config = dict(
    num_hidden_layers=14,
    hidden_size=256,
    n_experts=32,
    experts_per_token=4,
    d_expert=128,
    d_shared_expert=0,
    hidden_act='geglu',
    moe_layers=[1, 2, 3, 4, 5, 6, 7, 8, 9, 10, 11, 12, 13],
    router_score='softmax',
    normalize_top_k=False,
    routed_scale=3.88,
    balance_loss=0.0156,
    balance_bias=False,
    init_std_router=0.00929,
    lr_router=0.000537,
    num_attention_heads=2,
    num_key_value_heads=2,
    head_dim=128,
    vocab_size=2048,
    norm='rmsnorm',
    norm_place='peri',
    norm_eps=1e-06,
    positions='learned',
    qk_norm=False,
    attn_scale=0.0884,
    tie_word_embeddings=True,
    parallel_block=True,
    extras=['capped logits'],
    init='uniform',
    init_std_qkv=0.0264,
    init_std_o=0.00499,
    init_std_up=0.0264,
    init_std_down=0.00301,
    optimizer='muon_variant',
    learning_rate=0.00967,
    lr_mult_o=1.65,
    lr_mult_down=2.0,
    beta1=0.95,
    lr_head=0.0181,
    max_grad_norm=2.0,
    warmup_steps=200,
    schedule='wsd',
    decay_fraction=0.801,
    decay_shape='cos',
    final_lr_fraction=0.02,
    batch_tokens=262144,
    max_seq_len=512,
    doc_mask=False,
    train_tokens=852800000,
    max_steps=3254,
    dataset='wikipedia_en',
)
Below are experts of layer 3 (counted from 0) of a mixture-of-experts language model. Rows are named gate (a neuron's input weights, with its number), up (a neuron's input weights, with its number), down (a neuron's output weights, with its number) and show model dimensions 0-255. Each number is 128 + 32 x the weight over its row's rms, rounded and kept within 0 to 255.
Before each expert's rows: "gets" lists some tokens that make up at least twice as much of what it gets as of all text. This comes from a sample of Wikipedia text that the model never trained on. Tokens count by the router's weight.

# expert 0
gets: "s", "n", "en", "k", "an", "e"
gate0 [133 139  66 128  65 129  84  96 146 180 161 162 102 106 149  93 116 106 128 169 115  63 122 138 136 102 127 102 130 129 145 158 167 132 161 170 134 151 137 102 177 123  69  70 126  96  80 165 101 164 177 172  63 102  78 111 149 168 155 126 102 188 100 138 120  47 110 195 154 116 118 115 145 165 114 159 113 152 147  96 137 158  98 164 159 149  79 133 119  82 119 169 175 130 155 109 110  90 124 189  90 117 104 138 102  84 123 107 128 158 144 138 164 127 142  87 145 143 152 132 108  96 153 153 161  87 113  96 119  64  81 189 149  73 153  93 124 165 181 188 112 168 131 154  97 157  95  76 112 139 112 141 139  87  86 122  80 125  40 135 148 118 132 100 138  64 128 120  79 129 116  82 140 139 153  86 138 144 115 112  90 122 131 168 113 131 150 168 150 130 111 114 209 110 134 153 147 139 167 173 164 149 138 168 114 100  93 109  76 134  97  73  91 120  94 105  62 158 194  98 126 125 108 152 119 157 108 136  86  94  86 128  80 144 122 101 213 129 150 133  92 136  66 129 147 170 153 159 136 115 127 159 131 167  87 172]
up0 [108 101 175 119 147 109 189 160  87 109  95 146 131 236 106 121 119 126 153 170 124 122 119  75 131 109 162 161 156 150 137 114 101 145 167 125 127  91 153 174 142  97 104 119 154 206 107 135 101  62 114 168 116 140 153 164 111  75 131  99 126 125 122  90 117 105 155  94 119 146  91 150 116  66 130  95  93 160 111 174 149 115 123  51  95  58 152 152 122 223 102  72  94 136 102 145 149 156 120 188 138 142 160 143 111 149 120 124 103 113 135 112 140 129 146 185 204 167 148 123 170 153 101 145 139  98 165 142  98 179  90 124 115 147 158 178 141 151 114  96 119 101 116  75 121 128 148 177 149 131 136  88 126 146 167  79 131 136 180 183  75 136 108 124 134 185 139 183  97 167 142 188 157  99 106 193  98 105 145 139 178 134 115 138 114  98 126  58 103  69 156 109  45 107 136  71 162 141 150 129 130 121 127 100 176  72 108 108 172 101 104 140 161 147 169 124 190  88  99 155 132 105 124 164  99  71  82  74 152 130 129 117 178 105  92 172  76 153 120 153 144 124 158 136 127 100  98 140 125 144 131 125 136 111 155  92]
down0 [154 132  99 109 173 117  77  87  99 155 130 116 110 123 113  67 134  89 129 113 119  99  84 168 199 147  95 135 137  53 140 178 157 158 133 146 121 157  86 107 123 118 141 134 138 103 156 179 154 135  43 135 119  94 133  49 148 157 171 125  78 148 123 147  98 120 107  96 184 112 138 138 169 158 179 136 164 118 177 110  96 161 179 138  97 188 158 131 169 146 178 177  93 184 130 145 171 134 117 130  77 159 125 124 131 125 104 150 142 144 180  97 120  95 130 149 129 195 113 154  74 143 143 140 128 141  81 120  76  55 229  85 181 126 102 136  87 147  99 179 154 125 156 120 164 141 116 100 115 152 111 134 120 141 172 127 102 122 144 125 167  92 157 110 183  97 112  49 178 177 155 112 141 168 150 155 182  93 128 125  96 146  62 142 151 110 115 130 114 126  70 138 152 151 113 151  83 114  97 152 157 122 185 131 135 147 134 145  58 103  93  83 134 126 111 121 167 133  95 109  95 125  80 127 130 195 109 161 135 154 147 130 103 172  95 126 158  86  65 151 191  98 149 151 169 141 143 136 119 136 130 113 201 107 125 148]

# expert 12
gets: " ", "%", " a", " f", " c", " The"
gate0 [164 171 119  77 174 122  83 154 161 175 123 128 162 124  97  94 153 112  85 148 120 154 179 108 102  70 176 108  85 116 105 136 112 137 146 146 132 110 130 172 137 126 142 127 127 108  87 124 107 151 144  89  90 135 127 145 111 120 111 103 111 141 118 114 134 160 127 102  83 114 129 172 120 140 177  86 150  77 176  83 145 101  64 151  98 163 108  89  89 124 140 104  96 163 103 116 123 137 107 114 147 138 106 107 155  92  82 159 175 120 132 136 140 129 174 142  99 163 122  98 146 112  91  74 206 170  85 166  85 142 201 169 173 141 113 163  64  93 107 121 175 178  80 119 148 133 115 146 118 128 128 129 111 181 139 136 147 140 227 141 154 100 141 128 138 156 114 160 139 129  62 139 104 150 167 175  44 181 163 109 132  92 101 146 170 139 134 146 134 101 141 173 111 131 114 128 160 160 144 147 143 163 108 131  94  93 151  84 131 174  84  79 197  99 146 149 153  83 164 119 136 122 161 162 126  64 225 109 136 130 149 144  85 126 173 153 174  80 187  81 138 131 172 107 186 114 184 157 160  92  94 137 173 179  77  96]
up0 [ 89 123 164 163 137 126  75 108 127 112 159  94 156 145 153 102 140 126 153  76 154 187  41 123 218 129  89 153 201 124 176 121  65  71 134 173 121 134 142 153 156  58 136 167 160  95 136 163 118 104  68  94 149 150 157 106  91 139 105 154 142 146 112 114  85 106 113 126 145 145 109 100 125 131  99 145 133 148 104 184 149 158 114  99 158 125 109 109 175  99  79 190 147 112 203 146 153  85 145 195 151 123  99 148  96 143 123  81 153 123  93 101  91 144  55 105 114 104 178 213 142 165 126 124 159 122 144 129 154 148 115  71 105  84  88  95 136 128 190 103 127  77 105 143  79 158  91 152 150  74 151 125 133  93 126 171 129 107  69 141 100 135  88 101 143  95 129 135 158  78 171 146 127  97  82 153 100  80 130 136 115 184 149  87 144  82 131 120 158 118 137  92 112 142 139 158  71 145 112 139 104  79 105 111  98 148 158 122 125 138 133 142 130  87 106 138 136 145 139 111 125  54 107 129 154 168 139 138 207 136 136  96 192 171 115 120 108  77 142 161 116 176 146 152  79 142  50 161 145 133 102 106 132 127 150 171]
down0 [127 129  98 105 116 123 134 186  88 128  78 165 126  85 132 102 120 138 120 152  70 123 138 127 100 127 194 103  88 140  61 131 179  91  92 166 100 166  97  99 137 127 124 102  64  99 131 171 126 155 165 134 161 145 132 174 138  86 115  74 158 184 139 129 113 111 141 114  45 125 101 175 157 114 157 152  36 109 151 121 136  86  77 120  85 135 144 159 120 183 124  64 116 142 109 153  73 146  80 101  98 163 133 121 172  70 140 136 126 100 123 110 136 136  54 110 194 162 101  80 128 158 117  50 103  96 133 143 124 137 106 123 159 100 128 103 104  97 108  96 136 181 100  93 124  82 113 187  95 150 147 108 162  94  95 134 137 129  60 120 131 139 137 144  99 117 102  79 118 169 100 144  70 121 157  74 136 136 151  92 107 115 111 141  82 138 141 123 136 114  86  92  79 129 118 112 137 122 196 134 124 124 130  83 118  58 130 103 141  90 107 171 131 131 133 166 124 127  80 152  74 102  97 151 159  71 158  69  57 110  58 173 156 108 116 131 151 116 139  95 113  67 147  90 156 144 143 157 100 120 135 125 103 200  57 115]

# expert 8
gets: "ed", "d", "ic", "le", "se", "ist"
gate0 [118 120 184  68 145 120 114 168 183  96 144 147 152 175 179 120 105 121 184 147 106 113 148 144 103 111 182 162 149 129 167  95  58 104 168 131  79 145 203 122 102 172 186 132  68 218 100 155 106 112 160 123 123  85 133  90 173 115  70 118  82 168 132  74 129 132 144 138 169 147 111 186 138 145 218 113 106 177 165 156 142 171 103  82  66  56 113  99 114 106 165 105 119 166 121 111 129 127 148 100 105 150  98 131 136 137  83 148 153  91 131 105 127 163  89 151  58  99 139  77 137 114 123 100 136 175 181 133 123 167 147 119 197 151 162 148  97 107 170 140 132 167 165  56 132 129 137 122 138 150 157 134  76 129 133 109 155 105 210  79 120 113  99 116  98 133 135 117 118 110 138 125 136 123 147 121 133 158 152 186 137 191  94 125 175 126 130 121 106 101  92 133  86  99 157 136 122 144 181 157 123 115 112 118 153 157 113 174  92 116 139 188 150 142  78 151 198 158 121 155 124 135 182 159 140 110 169  56 169 135 142 100 101 188  87 110 141  81 101 134 126 119 139 144 110 139  76 131 121 113 129 179 129 148 101 125]
up0 [127 118 172  74 155 124 129 144 193 118 106 159 132 120 134  63 138 152 190 168  95  98 113 120 111 153 134 152 173  98 156  97  64 115 156 168 109 101 177  76 125 152 145 129  87 174  86 132  91 176 153  83 131 104 169 117 129 147 106 107 132 143 163  81 117 111 148 118 109 119 100 133 116 100 162 138 106 157  78 176 171 174  88 153 119  68  98 117 125 102 141  98 188 173 157 103 132  63 138 128  98  96 117 124 140 115  51  96 109  77 182  89 165 138  39 115  57 138 166 112  71 108  69 109 126 149 177 111 109 206 105 135 191  79 113 144 114 159 137 132 125 147 143  84 172  82 111 136 147 153 135 151  49 163 117  91 119  87  96 155  50 154 184  64 143  98 118  85 127 141 107  95 108 112 100 123  94 146 153 148  92 136 153 154 153 149 162 128 130  79 101 105 197 110 147 139 131  91 128 125 161 137 192 124 122 120 175 143 124 122 116 152 132  68  85 129 160 190 109 128  81 141 166 156 170  96 112 134 167 136 165 105 136 159 101 129 113 100 120  82 116 156 146  98 116 128 132 126 176 141  85 109 131 130  90 173]
down0 [120 175 113 145 125 123  94 167  99 149 132  80 117 148 102 187 153 119  95  80 149 140 168 174 150 123 151 141  81 104 102 159 141 193  71 129 154 100  91 104 137 114  93  75 159 154 176  92 154  98 103 154 113 174 130 142  52 134 171 195 115 110  81 163  98 126 159 104 116 132 163 137 124  79 136 117 168 115 125 187 105 152 177 128 126 106 135 177 147 103 117 149  90 130 126 160 122 132 115 174 140 121 133  95 180 115 187 144 160 195 131 137  96 102 111 164 117 128 106 211 188 130  82 102 147 125  43 120 121  93 118 133 107 140 116 100 171  95 164 106 143 111 187 182 144 124 155 122 163 121 106 101 159 125 151 130 113 212 144 167 167  77 113 180 181 123 101 120 119 118  95 143 113 155 157 195  83 103  75 146 139  91  82 126 106  83  92  92 129 135 173 140 132 127  85  92  90 155 109 188 132 124 162 103 190 116 147  65 170 120 151  76 106 180 164 112 110 117 146 133 167 159 110  87  55 169 109 102  80  80 146 109 156 116 162 136 103 169 162 143 161 131 134 172 124 155 154  96 103 117 166 119 129 109 144 189]

# expert 15
gets: "on", "ia", "el", "y", "an", "am"
gate0 [129 166 116 143 109 106  97 110 108  95  90 131 151 142  97 104 152 153 152  87 127 138  91 141 115 121  77  74  96 128 110 105 198 123 100  74 139 118 163 182  44 126 143 100 123 137 205 190 125 179 152  53 198 138 158 132 144 163 145 180 137  63 185  99  79 114 100 110 144 146 175 138 126 102  94 107 147 112 139 153  80 112 159 152  89 103  96 142 109 163 123 129 149 105 111 117 109 103 101 142 134 134 227 142 133  92  83  83 168 125 155 150 165 119  89 149 192 121 131 131 128 154 115 101 134 107 146  91 129  82 140 119 143 105 170 144 115  66  47 137 162 136 145 144  90 164  89  65 149 150  93  77 155 129 120 122  99 122 152  82 111 157  98 137 135 162 125 112 187 147 167 145  69 112  16  84 105  84  87 163 126 131 117 135 146 130 126 131 124  94 153 140 122 106 139 149 165 121 155 184 154 111 163 111  96 154 161 123 133 102 105 170 133 137  88 122  79 116 144 119  86 176 113 137  97 127  96 153 120 148 219 153 105 150  64 116 115  94 138 185 112 129 108 123 150 112 164 144  84 118 104 163 179 149 124  59]
up0 [ 41  75  90 139  94 121 120 107 112  96  46 117 150 147 118 116 139 148  96  94  83 101 158 141 143  91  45 167 109 155 199  87 161 153 177 128 161 109 141 184  76  97 158 118 189 141 192 160 127 114 152 117 140 182 170 156 145 130 138 171 164 128 151 119 109 117  75 150 164 135 156 144  87 102 137  94 127 171 108  90 164 125 126 155  40  99  66 149 139 113  62 135  91  64 104 181 132 116 126 175 110  85 176 120 105 109 136 166  72 146 140 139 123 190  59  88 133 105 121 120 113 112 116  88  74 126 141 101 148  83  94 159  93 118 126 151  92 158  89 158 128 163 116 124 135 135 118 107 117 136  83  78 117 105 127 147 109 145 133 130 158 161 110 166 176 140 121 151 130 125 149 156 144 101  85  77 119 142 107 132 113 131 139 118 182 152 144 128  83 103 160  88 124 104 132 152 164 117 136 122 128 132 150 184 135 128 156 143 100  81 119  94 131 194  98 179 102 149 185  73 147  79 129 156 135 101 128 163 173 111 172 191 118 116 108 150 143 110 155 144 147 134  87 114 128  68 189 154  92 113  61 182 169 134 114  77]
down0 [120 128 127 147 193 164 146 154 100  83  48  87 163 147 194  97 100 137  46 176 103 158 129  63 182 154 161 146 157  92 124  95 125 131 151  87 118 101  98 152 178 107 113  71 134 191 153 153 117 180 117 109 137 154 143 157 151 130 122 113 122 162 113 235 101 183 125 138 157  70  90 143 123 152  99 134 148 184 157  99 119 160 106  69  96 176 160 131 103 141 124  68 112  97 108 135 116  94 121 138 190 140  83 184 111  92 210  94  95  73 145 138 137 133 118 133 140  98 107 165 155  85 141 154 178 195 111 161 138 143 134 158 114 115 127 136  98 154 146 120 132 131  73 210  86 142 133 156 102 135 135 116 125 107 134 131 164 124 126 135  97 140 127 138 143 179  78 105 111 141 155 108 117 141 165  48  73 172 168 113 109  94 123 128 197 149 112 141 122 148  83  82 104 146 160 155 163 150 143 170 152 106 140 144 162  83 137 142 130 125  60 139 184 142 158 112 144 130 126 110 142 121 148  73 133 137 195 102 107 169 129 153 101  99 130 110 100  98 149 134 141 162 111 101 168  81 129 138 127  92  72 102 168  73 116 125]

# expert 9
gets: "ing", "s", "ed", "r", "er", " of"
gate0 [122 198  91 140 102 126 119 165 109 124  96  99 102 131 157 130 159 103 129 141 142 146 121  84 136 155  80 115 170 131 127 106 168 160 154 123 129  76 150 160 171  66 158 115 139 167 153 108 164 107 136 146 134  78 145 146 109 117 131 106 136 218 149 107 167 135  74 140 126  98 119 122 163 105 139 167 131 100 128  93 184 118  83 119 103 107 173 162 128 195 104 178 108  84 168 122 126  71  63 174 153 101  77 127  43 121 163 124 134 161 135 178 162 179 109 171 144 141 133 122 103 172 147 117  95 153 198 126 118  94 161  87  41  93 145 134 160 135 150 143  44 182  47  96 101 121 176  66 120 124 170 140 192  67 121 108 147 134 105 117 133 176 133 127 121 185 114 130 116  88 150 108 101  93 107 120  96 101 145 106  84 122 174  98 130 102 102 103 143 200 118  72 138 152 109 123 122 130 176 131 139 116 156 109 164 134 158 102 156  83 136 133  77  99  83 112 141 108 144 165 121 175 161 150 121 143 171 100  87 163 139  67 130  89 142 114 188 143 125 168 115  97 111 103 143 117 130 107  69 168 113  99 150 103 180 169]
up0 [165 132  90  75 143 135 122 174 104 122  90  54 136 187  45 111 112 127  70 120 171 131 148 113 150  88 101 126 158  92 134 141 101 126 132 123 114 110 164 131 117 145 226 102 100 150 163 133 163 126  93 101 160 148 146 157 113  94  86 123 109  57 144 153  81 142 176 116  92 161 107 137 140 125  95 129 110  58  75 152  96 110 100 125 109 138 140 147  87 173 117 153  82 150 122  96 116  94 118  95 176  82 121 220 111 158 133 113 119 147 138  97 110 133 170 171 111 160 107 142  76 124  62  80  88 138 135 129 128  98 112 104 140 113 168 151 105 136 152 134 156 144 120 107  49 143 174 136 156 133 155 127 114 175 173 117 134 176 134 148  70  82 114 102  47 189 129 129 174 160 107  95  96 118  73 119 128  97 169 140 108 116 135 150 154 123 103 121  79 205  64 132 109 141 152 128 126 153 151 129 111  41 142 116 140 108 141 183 152  68 157 131 142 141  73  51 161 123  90 162 125 142 174 143 150 148 132 144  95 170 125 126 121 148 107 117 126 114  75 185 161 133  93  85 129 123 163  79 109 105 170 160 140 109 134 186]
down0 [158 156 179 109 125 106 193  57 169 101 124 159 148 120 133 132 135 162 156 161  96  96  93 111  87 132 173 156 127  89 131 193 137 130 168 148  67 216 125 198 114 139 177 152  98  73 169 163  80 158 154 127 160 183 166 128 204 172 140 154 146 114 124 164 135 112 102 166 148 187 164  85 134 153 121 162 164 157 114 136 111  60 152 120  94 138 105 114 149  87 108 128 106 166 103  81  90 152 170 144 101 143 101 152 126  84  90  66  89 104 114  81 152 103 160 138 120 113 140 140 133 152 132 165 183 105 110 211  90 113  85 180 143 161 125  95 149 132  78 129 142 147 141 110 136  97  48 131 130 166  98 156 107 105  94 107 115  94 111 159  68 120  97 119  99  76 115 100 167  83 105 120 111 202 110 131  71 154  80 158 169 127  64 100 135 155 147 134 126 128 127 166 161 149 153 153 118 132 136 126 118 128 114 185 145 108 133 163 121 169 103 181 106 137 138 110 126 159 162 118 111 154 181 116 140 145 145 121  77 111  94 105 146 146 125 138 178 121  79 110 116 167  97 112 205 131 145 106  91  82 143 190 150 125 148  82]

# expert 19
gets: " ", "o", "ed", "er", "n", "al"
gate0 [172 115 104 161  95 134 133 137 118 129 147 134  82 119 125 143  55 158 153 108 160 145 211  31  91  52 105 153  99 161 138 126 100 107 191  75 134 125 168  83 112 134 209 108 124 133 163 139 148 135 121 157  92 121  80 114 157 140 227 121 155 109 159  53 113 146  86 142  84  67 156  79 109 124 122 148 160 171 163 128 124 184 163 114 120 119 117 127 153 107 133  80 104 150 140 123 149 113 121 156 149 113 134 119 131 120  92 128 172 101  97 126 109 157 202 123  84 154 125 159  99 162 156 103  61  70 162 148 134 135 127 157 142 157 170 144 142 165 128 146 177 102 130 119 131 142 157 131  75 129 150 134  75 105  91 131  27 140 150 118 168 147 182 137 113 100 112 127  92  72 153 144 159 129 121 122 139  88 110 154  83  88  93 170 163 102 155 125 125 152  76 139 126 132 110 116 151 107 127  75 165 151 122 108  94 126 142 118 136  71  92 134 107 110 126 116 142  90 157  91 159 149 167 117 129 110 121 125  90 103 140 118 140 116  86  80 154 227 114  96 138 101 111  72 174 203 120 110 145 114 200  84 113 119  89 163]
up0 [112 186 146 143 193 160 163 132 127 165 156 127  89 181 166  89 190 115 145 126 138 163 112 124 167  83 149 147 140  81 105 143  57 179 123 105 114 129 137 104 117 104 106 129  96 142 123 113 105 197  91 192 167  95 166 119 135  55 104 127 134 122 125  91 171 128 153 128 144 112 107 169 140 105 111 109 121  91 112  83 116 117  84 155 141 123  95 139 166 123 118 139 127 165 178  74 142  84 145 138 135 148 144 151 127 164 133 117 196 134 114 143 132  79 100 154 140 157  99 123  85  60  79 141 119 203 157 132  98  54 127 176  80 134 109  33 134  93 121 126 141  88 132 140 123  99 166 174 124 182 130  86 129 116 100 115 132 113 172 212 145 182 110 127 126 137 147 151 137 176 176 173  91 150  96 118  52 151 109 102 114 124 103 151 156 115 168  97 134 166 183 163  80 157 122 164  72 182 162 144 170 135  95  93 102 140 116  60 179 136 153 106 140  83 152  44 119 119 131 116  93 149  99 172 192 139 110 131 151 151 113 111 146  75  69  98 139  88 152 105 114 152 105 129  71 174 118 144 134 162 114 142 146 140 134 128]
down0 [121 130 156 110 183 146 170 162 131 143 100 165 109 185 178  64 129 136 154 156 125 175 152 133 128 101 149 133 169 197 152 152 122  94 147 129 122 117  96 142  99  87  91 164 185 175 111  85 128 158 128 141 147 155 141  95  29  65 120 181 145  99 152  82 144 118 140  87 184  73 144 170 119 108 146 151 118 107 100  82 115 156 141 187  86  64 123  93 147 137 140 131 117 132  99  56 122 129 131  92 159 129 109 128  97  89 118  86 134 152 135 120 115 114 131 166 123 127 120 133 105 118 132 151 150 147 192 146 109 113  86 149 130  96 176  45 141  75 170 177 154  95 156 180 119 164  73 156  69  74  77 172 109  79  97 134 183 123 135 177 132 178 113 123 145 128 111 177 146 124  85 126 140  88 127 159 116 186  96 110 145  41 129 161 125 126 168  73 145 125 184 161 112  87 123 101 144 166 178 166 130  88  44 162 157 107 131 117 103 135 149 125 152 130 113 125 135 148 173  70 125 174  69 144 106  74 142  88 110 121 136 107 173 100  92 119 125  97 134 181 143 148 132 171  87 165 148 128 128 137 111 138 127 138 102 163]